config = dict(
    num_hidden_layers=9,
    hidden_size=128,
    n_experts=96,
    experts_per_token=4,
    d_expert=32,
    d_shared_expert=0,
    hidden_act='swiglu',
    moe_layers=[1, 2, 3, 4, 5, 6, 7, 8],
    router_score='sigmoid',
    normalize_top_k=True,
    routed_scale=2.0,
    balance_loss=0.000145,
    balance_bias=True,
    init_std_router=0.00869,
    lr_router=0.000547,
    vocab_size=8192,
    norm='rmsnorm',
    norm_eps=1e-05,
    tie_word_embeddings=True,
    optimizer='muon_variant',
    learning_rate=0.00559,
    beta1=0.95,
    max_grad_norm=0.5,
    batch_tokens=65536,
    max_seq_len=1024,
    train_tokens=276700000,
    max_steps=4223,
    dataset='wikipedia_en',
)
Below are experts of layer 2 (counted from 0) of a mixture-of-experts language model. Rows are named router (the router's row for the expert), gate (a neuron's input weights, with its number), up (a neuron's input weights, with its number) and show model dimensions 0-127. Each number is 128 + 32 x the weight over its row's rms, rounded and kept within 0 to 255. Numbers have three digits each.
After each expert's rows: a language model's description of what the expert responds to. This comes from a sample of Wikipedia text that the model never trained on.

# expert 8
router:126110124160143164122159152069072124088167112178131114127160198110128093087129081110183120168163135093081172146174119167179124097088130132161073150158106109107058195146120103135109113107148176089169140135092167124116133099074150126132141130138125105130155154122137053106126106121138145155140114140153135225160153148157160159117104085131150109112169126125080161168161058159179146063149
gate0:061114136145086121128127126127087154153116097090110089145126119161139081141142101147145131174186138125130105123143173140128091140060095145126078175170139126119112157107151104125101102132079151146103109172059140069167146111145110196185122170124063197120094183164090154104139133157092085144134125193186084138137139158171108140124133061077115126109085123147124061078138170173121149148156
up0:127151043134164124150088129146113081162149141127104137088162083118147151103128128127146138070089117113133115137103122086138128168129122122144158097058083200142087107120112162123121115152138147081103144066151158177141140157185145074175208081103188108123121093144093078176112122059111160113089152086095220142147133115094118146125158181141161188146180135128127148125126163100102117124146
gate1:115120136180135131122097120174136165108095165133158162152146110145154114117096108065105128113112131136120139142112153087201118052172164131103128065148111161103141099173150100136097109150150113136174160116131111164142159113114156164164077125043098140105115160163102114153075116160134113186103113141102112073132117154114121113100166144115110160114142128185120199162221073057201112096085
up1:177119119069106123121149108132135147087118110127163171124047095119116067148112109158127105045158066096142090115127110157100151122135145229119135135113106100182126148142110144096164136108131104158164117139105162133176172136155127118108129095177128101159203089160139141151132093104080192074150112169064118127165135127116173174137154128131220083144134159108141119136114072096138169105128
gate2:163125123100131144161121079124124124127149117107076081115058103162129112128181130141175178125141171133164137171135114147149150146167178139129197150093072078078126097152124142078124134106116075125084100156124143213098192123110146113093103116149204201071168172140093056141125105147174113097125081135114058141145156121146146104083123110106113161097137145116109128190099134113146132115162
up2:127125111158163153084164176108135108100201170090098100159110121124096150159173167099110157098190129142164083137102080171131122089128059078105094179160163138063142186135154137162143067145093186083140092141133202123134108115140165108182100116095171136164164083092143147065141154130075129112084105148103098089100132156113161149135086168099138141161147145103110135150150117104103120108172
What it handles: Hyphens and dashes. Hyphens and en dashes inside compounds, names and ranges, such as Yat-sen, Chinese-American, 1854–1912; also short words like so, that.

# expert 55
router:125127065121196118098138107174115137134091127163153170197147130101165083118155095119128195100133094139147121176163128139167095129116169115123114123174130166155125154130183134083102070116130169142127112156142128158107154072042183130199125107104114092109155143136162122124128123132210094084178115141156069210107110163134117117113084108119159117130158151072114096140132152191167122084123
gate0:098162158156169095155079103153113071137061090105096193124080164109125078133124118136100135160181160160102149126122163205166111124091128109095124145184198175133117085142168166136081139125139156131129103124116132121109108132171172140207116107165105137119153160080119105126172169167116130105114137110176054108114094142122125140101112079112097095112172176044140116126146110177131092083150
up0:113145101124127106141121116086143155090186177073144093089132126135094140107109139095117148096152182133102154135124105111160145131169086080171123112092087082170091128148048154201118113178159180145144134165165176140207170184138085121107096122095118112092077118135110089140119104140081096151140109053086151118134156133093193117129133137110185185153134123185127116117191133095141129162103
gate1:135091126161120117118133140177091119142131089154140161200103150196126093118105119090148156145083082174177112129097154164154145076147135142143122117168112196117081139115167107152102110189178089107119150105149106139122100068058095163126143117110141065133124153127097134133097196129158121117120168119106162087139124164127173112115150100109143189112110118123131186209090130092167048172076
up1:114139160137151131108087105102126125126089160143149147107148185066068141130084114144136138111216138071109141079206139107092105128112104128054145119097121051110146127141116175090140114114118209144148174155114184075160151155181136131100096117151160155153104133146144136096136109141083132094161103192105140154073125109157092137171120125125144055121127146176151168110176068151158157113108
gate2:115059148102201157138143142131116084131140166126089070112057111117096108089157132100144189130193128097112073196157111161134086149159133083104207152146160094152069167096123116121096081122128162135147125146129052141156151096125144145142101175089123108075161091103128170131113157144118101098169144076112119185119138154115139124174104147133136121130114173135082091151083191162152140104164
up2:127096149129174166126074181099116091109178141132126113128043112144091122155179132080157192101207093113141084159172122160166083124124117141033156154100189180153099164104109122167136081130127119098140145149110105152125142148127101198130096200129121099141205091102099129133128161118137129094169105095128175119106075126123124114125121172092127094108141164089085110149117165123142174127107
What it handles: Heading equals signs, periods. Equals signs closing section headings, such as ==See also==, and sentence-final periods, especially before a line break or new sentence.

# expert 24
router:169131033102191177130133093103088171110126146124136142136169143086159122141130140129153230134148144120130109178127099140119128151126071123137083134167125104130105126148130112113135057113137147111150129140181178204100163088122116136179146127131096028119156185148134129143137113158190129143165093105174099184155146153116144092127109059114142111142140155090132130160177084148146147073153
gate0:049175131102129101151149080130108109120109121074079094182127131127089130165098093130128181135135154143105146076134162145137139126025137102115114106158116158125155119099108126077117091137135058129183227110113125093128101152138129147123154129173104101150135158121071173141132141158106138108109119111208136137168173151133087160079118064155188146160174122091112172143154084135147129181130
up0:124246087116134163123101107132118113156110135156108092144125121149110069124092126110167162072170108136065133117079109144109096202096174159157131123113093158162177147114153156124122121178141156113176149111122139129183114124111123165072077098080173088120121129110107124126220157086072167118094106072156201106089126138079113160135132108127101136130130124192098151113134124102143106150163
gate1:111133172113123099105108085169072089112127144141155154159127113178128119165076070131165135076107132086119135081134115134195172131162158129147172076127141169142163144088143124152133135138200083109115121123182144064125098102101135079083119103082165108037106144173088140115119118122172137126107141162121151128177128116134087192155147081128124166169143135100128194184121143114220124146127
up1:123101081165083153103165145098187147115067086164168140154158147085117099110102100132184053114160088102121090126106133088097122143134181159112195089105138158103172127130154141119082089122105153141150092144066124101168162146166194153153169107130138189145089106110142140070147129119089156129107144148095128131082085161149162166088089161130155097147206116184137148066125118125094158130103
gate2:123095100131215152140113143173091117115188140092111189166129123101135097124104130137105207118094150133094114162131066150126130138168130061101151144138133090071102103123108116090166109092157146122085090113168085197131161118088158129156095173160112147118173178119142059099098122138132144150137161104108076130170201114126165119083126083153176160171096171061103142162129142087116124110141
up2:096119162152137120198113132102092139121130126110181136181053132134098093133154102127130151133175088142143125192129084122121131133101122156091117195173181132190102089128143082155147106148098154127113166174157162136116139146106132150108093125111129113203107105073160105100185104114111045101144172105153105111102091120139191106150155174162098153105113174124108137064132158051123056144138
What it handles: Heading equals and table pipes. Equals signs in section headings and pipes in tables, plus odd pieces inside foreign names, such as Marg-hi-eva and in-hi-bition.

# expert 19
router:144149155117195173174131089108161205106084138160145103087165149132170090129138102120172102135178109125080128156133142163107147166079094162128093135158079071174095157176113123113097102179170136174137164195190135119070150137100162153169154117120115073128109135167119072087141097137134095191107133089127135159160148101150106156132117145168129112149180142153126131150172054111183131120146
gate1:104138135152126152137093162124093136090064187113155143101128165157115109135174113147174139135152065146064130081058142120121187179114124157120140113140126173133153164166141115087087055146150173179138090157117154130131135111070177094107129071176116072111033112163114122115087115156118096197107163128146121109122135091159116145143107136129155110175161128184149125150176100154113083139077
up1:056106167104146111155128102093129140087154062163152118169134121113154162146094106159165122070172115078171145092164169070090141152080115178144140159139162112148102131128096169135130148119138220111141106147096169105138156127103124134168175123118105115132104090154173140122096132129103109168095172169099153134170089086138128149189023111157147081143120055162156119122136086158098141146091
gate2:094144125094127078091122110111093133149187090125092124139148109117080114123158091120174166110171136132139132125151140152165160153124165125112098132145071097090142101194197180093158132145152081139144102146107177118163091095096190145133152154183146176062175148155101091093151144101088078108164177131168120111124164130103128114151072087118109152133055209134120132121043128085130120139158
up2:138097088134177171090131111106100092176158061090166107136124149165114163079166145105160122089120153109113108142135120155113124118107086109105141115165137175169159121149081124109169143138119152133150099164115194118185118123079142083101111072102162148158167131091110162147091247101102136113139149136118135107134143180054209155092086130159130156103131153096080087165111175159090120099128
gate3:117129153104114134153074106121091173105147098169104132193169115175157103106119088133168112138134119138149157070126105146092154188114106143048174171164167135089116145173135101143161093142137170174087100150130167077087112085164153164121122133180077106127047153136140188103071149131109101089141166060103137085116094131130110154132047115176159148132102161166087131120126136120126158098109
up3:162064166079080138095059107124138131177180159142147134055178140117156082115138100129135159121142163119167109092148151091110069105110178093117112131126141158151101147075148110118110084131084132099187160108139120149157155163209117084155121136125152093157161080144091117147156137081156153110155179132113093071119102109104170089110140137148121130109109182148142034117086130161177129162171
What it handles: Numbers, units, symbols. Units and symbols in tables, coordinates and phonetic text, such as %, °, ″, km, $, 000 and IPA or subscript characters.

# expert 42
router:143146107110162155138106119099123116106106146159114144114138157142133132079162047138171146185157117123110116198212140197132122136102079161130079128188086118110073131161173065087132140134159191105117110163132136157145123165099187169184156162157139108136115136132098150127183146141127151110093186074114077131104145092174138115149068075130121121137173179143144114147201128147160132129091
gate0:134076112130111136162073115089147124098112139166137144118087128119128083122132083180083118133157114156135158175196162171097083105080138142093105151142132135109142101109129131169159170093185165146107130153174101083170162114093093104202119081210138130122108097171138173132172065158143162122106139109154064174112149186150129123123126128147142091159113117079131049079127150126105088138193
up0:096093116098122123110135132105128153122078131118111171127130132127132083130123095133130111172212123100071169133146090190133131126125100138129117100075079142114139110125144130104117107074141159108156140126115150183162140154160142112145113098114099146086143094096148219159105139174087140092071196015198105135112120151136177119168139110075142146127134170143078084118215170121125170148141
gate1:136081167126145121051116105120115117138111144132077223098124097190179075143136046063157188132133152174165154089126102109157141092116117137151133100207172123102118110140124147159154108208151145109159144098131148159096098112126195136134147118110148131117181157134128113107092120109150128110134128099099091076194134075149145088126116098150118166139170151114194110128160141151098131070118
up1:146178145109118127123132109165138122109143138112149116231153153072123142130060139153099096112155154138142147103127139109101111128072106152114122088139147129169138150075147188122122098126153033183149112159147116125157152120109146167091096128131136148087133098124131111152111159076151183082155149060166118175065129104106185168101149083114147115139156099118111194190063075139122170178096
gate2:137118126094157108081107154122147095135113151135112164127139103170178119101132064080146155133108107171128093184174114108087077104147137090067169208153060121162155111192106066091095102118114125135107120113176140190154163140117188119094105165162157140079109127152099084058142132132085143086151163161174067160114103127174201136149077116136080117125132162116107123111123142134133143147152
up2:121107131122135150116157192093111106136088148093207128171127120106123103155165096113137143120129084174126087142134135108101134101105095126120206128155069128131184142135123166113045109146116129158062096103144182093210166129110146141164144106154146179143098103107110172077154119104103087101138105175146086170070140149148148183134052094142083165179128120140101168084094100122118152167145
What it handles: Apostrophes and possessives. Apostrophes in contractions and possessives, such as Joe's and Don't, plus the pronouns his, their, him, and pieces of Japanese text.

# expert 15
router:114140057106162119185103123114095126127132138189157176127145135121130073055113084102124189165178164096102152106122157132152127192100116185110121184144089148100145110139108113100095140137139112089182094122128131103118147142147109091111164135159081117068167117192120093141149176174169078140076102158132125157103219154173133130070098108106120120091168142166167119152148151098160111134182
gate0:093135133181145130197041116120126064152101111119122120174122137124104039109134144146181164141124125142112169084084134079109176154095113103108106114134158148158150144160151133159121100126128145146141173137126106096122152119177089109126109112117107171181187114149045072119085089186131098075079158167162105128190154125102116135152109100181170140167164098189098167127095102118123098116139
up0:106178090103129127162041119121094046125129125135128170151147170154128110128144147172157140097092120140103161103075166114130155146140099119189069118129090152138116147140140154126134051164168135156147153130111093153143081153102129099118130080099134114135192118130049065170130141096153150116046124105141128075151172154127174172153117116117136157158198138215117126099157111101147129083105
gate1:094130157139137117099110102176111146139091122184098143126094152181136055089152057104164158114090141155097173142108135121162115102107066134106199120137136106121131135164159141150089160124203099158174151098132125164105168158136076180101092115101126140071098087092077136071117139164191144176148125143135166114131138111144201105131132165166125123130132132134108134217149077106154070146163
up1:112151125127119111172104097100196104078106137094145171172153147124122199169133160189122115083128150088173145057122113149113187112172123142174150080137164097164090084125102189058166070144086121104165103164103094056143113109108155127194123167173136108132161122154145096136102126108110153125132063135112107131166150104109163089153172094143164165127099144127120092116097104110125152145061
gate2:165140052166143151091133129109170142112146123123114099132110085068152130056108091057129188143160092138091128156113066162129124111117151156080160098157180149075179117118140129148180092081101137117097126134111118148113166131096174131132084121158150111082130100125110069137142131149087112130132175123160070174202217116137196133140096114204084166150107123149141107126117133107133136131160
up2:168140055165177130095110162104182170113166120174122105144086101101068172136102118110146227139177054152103105152080088163122119092116100160098154090124215162137126117078167142139168118076073185121124139127108140144132123129107159116126116104162156140125133114138153107130126131088121140125169101106143088131171149091068187137135077073174088153160165120128129159092148125098128093133148
What it handles: Clause-separating commas. Commas, and some semicolons and colons, ending a clause, date or place phrase, before and, which, but or the.